Weights of a small mixture-of-experts language model, trained from scratch on English Wikipedia.
Size: width 448, 102M parameters.
Training: a variant of Adam for the experts, 483M tokens, 7345 steps.
Below are experts of layer 7 (counted from 0) of a mixture-of-experts language model. Rows are named router (the router's row for the expert), gate (a neuron's input weights, with its number), up (a neuron's input weights, with its number), down (a neuron's output weights, with its number) and show model dimensions 288-319. Each number is 50 + 12 x the weight over its row's rms, rounded and kept within 0 to 99.
Before each expert's rows: "raises" lists some tokens whose logits its average output raises strongly, later layers aside. This comes from a sample of Wikipedia text that the model never trained on.

# expert 0
raises: " ", ",", " three", " two"
router:33 54 36 77 56 32 66 30 55 63 39 65 41 49 59 72 48 33 46 41 47 55 18 63 26 46 37 59 42 67 50 28
gate0:39 70 50 70 53 62 54 46 40 54 33 41 48 50 83 59 54 50 47 53 31 45 66 42 61 55 75 48 58 54 40 53
up0:49 60 53 55 78 50 31 33 39 61 51 62 31 59 31 51 29 62 70 50 41 34 71 46 62 35 34 48 44 44 65 45
down0:47 51 41 58 63 54 42 43 56 46 45 55 55 48 39 42 64 42 30 45 42 53 21 55 44 53 49 49 51 41 52 61
gate1:57 41 52 76 40 50 56 37 49 58 57 66 41 33 55 55 57 45 55 50 33 54 43 48 43 43 45 50 50 27 50 26
up1:47 34 69 45 60 30 53 49 58 48 73 55 54 50 50 59 40 24 52 58 31 26 53 65 62 49 57 50 47 58 38 45
down1:59 58 42 45 58 63 45 58 58 53 42 49 55 25 45 34 34 58 42 46 32 70 44 44 59 28 51 43 27 76 63 57
gate2:48 36 49 58 51 51 52 39 61 50 42 57 56 37 42 47 33 40 52 47 27 24 35 64 74 38 32 53 51 49 37 36
up2:57 44 68 48 53 50 59 43 40 51 67 52 57 69 55 35 35 42 52 35 58 57 25 33 29 45 54 60 40 51 64 44
down2:48 37 49 51 34 59 55 65 70 20 29 52 37 44 56 63 50 66 36 45 38 73 43 37 46 56 32 47 54 51 55 51

# expert 29
raises: " ", " promotion", "al", "ol"
router:47 55 56 67 51 50 63 53 55 68 59 64 38 52 71 57 37 38 40 39 34 59 38 61 31 55 31 47 33 61 47 39
gate0:42 44 37 41 54 57 68 63 59 53 50 49 66 55 57 43 70 59 57 45 58 49 46 55 41 61 55 56 52 55 59 70
up0:76 50 63 57 38 52 71 41 43 80 34 57 49 59 44 50 44 64 54 59 47 52 50 43 38 36 46 54 40 58 60 62
down0:41 45 56 61 51 29 56 36 46 76 58 37 43 57 56 47 58 48 44 64 85 63 69 59 48 52 48 59 61 27 48 64
gate1:40 55 40 44 49 55 66 67 53 33 51 51 48 59 61 33 51 45 33 54 70 44 20 46 51 37 48 51 33 81 47 37
up1:70 46 50 58 43 47 49 60 59 58 61 50 24 32 43 51 55 62 40 49 55 71 68 34 39 67 62 68 43 47 52 70
down1:46 54 29 52 57 54 62 50 31 58 67 66 52 49 61 35 67 49 62 34 36 27 40 75 30 29 40 40 36 55 50 59
gate2:19 48 52 40 53 40 67 53 63 21 37 38 47 56 61 24 54 73 40 51 56 47 38 57 25 73 47 65 54 46 39 33
up2:57 46 48 51 46 58 40 27 50 53 52 65 66 45 46 46 52 58 73 46 41 38 67 47 55 54 47 52 42 42 34 51
down2:56 74 43 50 45 35 67 55 36 58 55 36 49 47 49 48 45 59 54 51 51 47 26 54 37 63 75 47 60 44 62 73

# expert 40
raises: ",", "l", " ", ", C", " (", " ["
router:45 29 48 64 56 36 46 39 80 70 55 74 37 33 61 63 38 41 42 31 43 82 47 53 41 68 49 54 39 54 36 32
gate0:45 72 40 61 50 49 45 69 19 57 72 50 57 45 36 66 46 69 49 41 50 41 63 57 46 53 34 37 49 30 50 60
up0:55 49 51 29 35 69 27 41 59 61 38 56 54 35 28 45 53 57 52 51 50 40 43 36 63 45 64 52 20 54 58 65
down0:51 52 70 40 56 24 67 29 55 32 46 56 57 44 46 58 57 47 52 41 38 52 53 30 38 69 56 39 25 70 56 52
gate1:53 55 58 61 54 70 36 32 47 34 46 49 55 50 39 46 58 50 30 60 28 35 62 54 42 41 32 47 45 51 53 71
up1:50 46 54 45 70 32 58 43 66 51 53 53 56 28 53 69 46 63 58 49 52 42 65 33 54 42 32 50 67 48 46 37
down1:51 74 47 41 60 25 41 36 56 60 46 62 27 33 51 52 46 50 54 40 59 42 57 61 43 49 40 21 39 46 64 34
gate2:41 51 46 51 41 57 53 61 79 35 40 61 50 35 56 46 57 63 57 43 71 55 45 64 30 52 49 47 41 62 32 48
up2:48 33 36 42 55 47 37 45 74 42 53 51 36 70 54 50 68 63 56 54 53 43 57 50 58 37 40 51 64 66 37 37
down2:48 41 22 65 42 64 43 58 58 40 49 27 35 60 41 61 56 66 50 48 52 47 49 71 37 56 47 59 67 54 37 39

# expert 34
raises: "i", "ored", "i B"
router:52 38 32 67 56 50 54 40 77 69 44 75 43 25 55 63 38 53 49 18 24 51 46 53 34 46 43 54 44 72 37 56
gate0:57 48 27 54 39 65 55 72 56 40 50 64 58 45 59 62 26 34 60 44 58 57 39 53 43 56 54 39 75 52 46 54
up0:39 75 67 67 58 50 73 34 40 49 57 38 55 45 48 48 56 43 53 58 41 49 44 27 82 33 52 55 74 65 15 42
down0:44 48 50 39 70 44 52 64 42 42 47 64 55 38 39 47 57 46 52 63 74 63 44 40 29 62 47 36 83 62 57 38
gate1:44 28 54 48 48 57 59 48 51 62 41 58 50 60 27 78 63 76 58 51 43 33 79 53 57 41 49 46 44 42 51 29
up1:66 47 37 40 49 53 55 45 41 67 51 42 39 24 37 43 45 45 60 52 66 33 42 53 56 49 39 61 42 38 66 59
down1:59 36 64 45 69 18 38 41 59 58 60 47 50 61 39 56 35 29 54 46 48 45 37 52 61 63 61 16 55 48 44 45
gate2:38 62 56 33 39 61 42 52 59 63 21 56 59 47 39 40 60 47 47 61 47 29 55 28 61 68 39 48 47 59 27 43
up2:77 73 63 64 37 55 53 52 53 63 34 62 49 34 50 35 63 43 40 58 52 75 59 75 72 54 60 55 47 47 60 57
down2:59 18 52 50 43 44 40 61 60 59 69 59 62 49 57 54 25 53 55 67 76 55 56 29 65 34 48 28 59 55 46 45

# expert 15
raises: "m", "-", " ", "field", "ab", "b"
router:55 37 40 73 62 37 61 44 61 64 35 42 40 33 51 53 51 48 48 38 42 70 37 56 50 60 50 42 41 65 48 60
gate0:47 53 21 78 57 44 57 60 54 49 49 49 45 52 82 53 66 64 53 42 38 66 49 56 40 34 47 49 34 71 70 43
up0:39 39 81 33 41 66 43 63 53 79 45 67 33 40 41 48 60 32 35 54 57 48 64 50 35 60 54 59 64 51 37 60
down0:34 52 51 51 53 68 59 48 55 33 65 38 47 46 56 44 53 58 51 59 32 45 37 43 37 76 43 59 44 53 50 34
gate1:50 38 37 52 64 52 45 61 40 57 45 50 45 64 63 44 50 47 64 69 55 53 66 47 28 53 58 66 44 56 68 52
up1:50 32 19 57 55 50 51 50 48 58 56 25 65 50 38 43 49 46 38 43 44 38 39 35 27 47 32 42 40 42 74 58
down1:64 60 58 58 40 43 61 58 51 24 46 57 43 38 56 74 50 47 44 47 34 57 54 41 54 49 41 34 50 29 40 66
gate2:62 28 47 57 16 62 51 60 46 48 34 37 89 69 46 53 54 67 47 61 31 61 54 41 40 67 54 27 46 53 98 61
up2:64 51 33 54 32 48 47 50 64 49 31 48 59 47 57 49 59 83 48 53 56 41 53 83 48 56 50 68 64 57 45 59
down2:85 61 55 47 44 56 70 28 52 68 56 27 50 34 48 60 51 36 36 62 62 50 57 53 66 41 44 59 53 52 42 51

# expert 17
raises: " ", "A", "G", "\n", " C", "M"
router:38 33 43 69 60 33 74 26 67 61 28 66 40 33 42 49 47 20 30 43 55 78 39 59 45 58 24 33 44 57 41 41
gate0:47 52 54 42 48 57 43 65 70 50 56 60 33 46 66 44 51 72 61 47 45 58 44 44 30 67 63 43 40 62 74 43
up0:43 37 55 52 62 30 56 46 42 45 43 67 42 53 41 49 60 59 40 51 48 37 62 67 49 26 49 46 57 52 26 54
down0:48 48 55 51 44 39 38 65 43 65 43 44 36 36 51 69 46 42 53 53 53 63 49 63 58 81 27 64 47 59 62 38
gate1:61 53 32 67 58 52 44 49 43 38 29 73 44 25 62 48 61 44 55 31 51 53 56 57 47 41 30 48 78 47 78 72
up1:76 60 45 58 42 62 41 49 41 42 36 45 52 48 54 32 66 35 51 38 47 35 49 42 38 59 41 68 50 40 59 66
down1:30 42 53 50 35 44 52 41 58 48 49 11 52 68 54 47 48 45 42 55 46 58 43 50 68 58 54 59 62 27 32 52
gate2:53 48 43 52 55 57 52 62 58 49 41 43 43 38 65 48 44 49 44 40 50 75 54 54 37 49 51 54 38 62 53 41
up2:45 31 50 54 48 48 59 56 37 43 40 28 57 34 26 64 51 72 69 52 61 52 57 52 46 60 35 50 54 44 44 43
down2:61 40 46 73 57 50 37 69 60 72 26 44 42 32 72 66 50 45 52 52 48 53 35 49 54 70 24 55 48 39 67 47

# expert 30
raises: "-", "end", "ian", " III", " Island"
router:39 36 29 57 44 49 45 40 70 62 28 60 51 29 55 58 47 35 31 39 29 60 46 54 51 61 35 55 32 47 50 48
gate0:49 48 30 48 29 32 41 56 46 48 63 64 56 19 35 63 52 47 54 27 60 61 32 50 48 38 53 59 60 59 47 38
up0:36 40 32 40 53 56 39 50 71 34 36 76 67 46 37 64 57 51 56 38 40 66 35 41 55 58 37 54 70 46 25 51
down0:27 60 53 49 43 51 39 49 50 28 49 55 49 62 52 67 75 50 32 38 64 62 36 49 40 45 35 56 39 46 69 46
gate1:49 54 49 64 53 49 41 74 48 44 50 33 38 46 48 44 41 56 63 57 34 71 64 69 29 54 30 45 44 52 46 55
up1:53 52 53 68 51 41 32 60 42 57 51 63 80 49 50 54 55 47 22 27 40 54 55 53 52 53 45 53 60 44 49 27
down1:40 42 38 53 47 55 43 52 46 63 47 36 55 49 56 37 42 50 22 39 60 43 49 34 37 70 69 56 38 70 36 66
gate2:54 38 63 56 68 31 65 44 67 55 65 58 36 61 46 66 28 70 51 50 59 26 57 60 44 52 61 36 39 45 53 37
up2:55 93 45 51 60 46 52 47 41 38 53 54 54 41 48 61 43 38 27 53 36 64 43 44 45 38 31 45 50 57 26 59
down2:47 37 59 47 38 44 51 54 67 52 43 66 61 44 54 46 42 48 42 37 60 69 54 36 43 54 54 58 43 36 42 67

# expert 23
raises: " and", " (", ","
router:51 40 48 52 58 48 55 42 56 60 39 56 33 33 56 58 51 49 44 20 34 74 40 58 31 65 54 61 40 59 47 32
gate0:49 64 57 56 38 42 78 58 54 39 57 56 34 46 62 60 41 41 56 50 46 39 21 50 42 43 53 46 44 61 62 62
up0:63 59 75 59 51 57 38 32 51 48 43 42 35 53 34 49 74 34 33 46 39 52 54 36 71 33 49 52 44 66 46 73
down0:24 38 69 44 57 49 41 47 48 53 48 29 55 52 53 55 62 69 54 43 56 54 54 50 64 58 61 59 42 57 23 50
gate1:43 54 39 45 48 64 45 47 52 49 47 73 54 55 22 76 59 45 49 39 48 49 41 49 59 38 41 51 41 64 46 53
up1:58 41 79 59 39 49 59 48 50 38 56 53 47 51 42 36 48 32 53 70 57 65 18 38 48 46 36 34 64 51 46 66
down1:51 56 35 30 36 48 72 49 48 57 32 35 56 38 63 68 54 50 74 71 44 65 47 48 53 54 47 44 50 38 37 57
gate2:56 41 54 36 53 57 48 51 45 43 44 56 65 35 37 40 39 64 63 47 59 54 52 37 56 57 33 68 53 58 63 43
up2:41 43 62 34 41 39 45 23 44 39 40 59 48 39 63 39 39 44 48 56 72 50 34 48 34 60 53 54 44 46 35 62
down2:43 51 28 36 53 58 40 71 62 40 57 66 48 67 54 37 53 50 73 23 46 74 67 41 49 57 60 54 35 57 43 70

# expert 20
raises: " accept", "ello", "ã", "–M"
router:43 40 34 53 40 34 67 37 77 67 46 56 42 23 49 61 39 55 37 43 31 50 44 47 32 54 59 55 45 65 49 48
gate0:54 44 26 41 44 64 51 44 43 46 50 40 54 49 39 66 46 59 29 40 24 59 63 46 48 40 43 44 46 39 56 29
up0:66 54 72 38 42 55 51 60 62 55 52 50 48 53 54 45 45 49 72 48 60 71 48 63 68 66 49 60 68 42 35 48
down0:32 61 80 40 47 42 59 67 56 62 49 62 84 66 47 41 39 50 52 43 28 50 43 62 51 64 43 58 68 37 41 35
gate1:45 44 37 59 64 39 63 40 64 55 50 71 25 41 44 64 65 34 43 29 44 73 51 55 33 62 48 46 26 52 63 41
up1:46 38 23 55 43 49 46 69 65 75 48 48 49 57 65 64 54 45 39 57 69 66 50 60 52 42 64 34 38 41 48 45
down1:52 29 59 36 48 61 43 48 46 29 55 58 41 57 26 44 46 59 49 54 52 58 48 66 51 58 29 35 54 36 50 61
gate2:45 13 80 37 41 49 49 53 29 64 40 66 62 63 58 48 50 43 44 59 47 41 50 16 43 52 55 37 51 48 56 34
up2:58 58 63 48 72 39 64 37 71 56 48 40 46 60 58 60 60 52 56 56 58 30 62 38 44 25 63 36 57 64 55 65
down2:53 57 39 41 67 53 36 56 43 69 89 46 48 59 40 71 36 43 58 64 71 64 44 59 57 70 44 69 53 54 59 67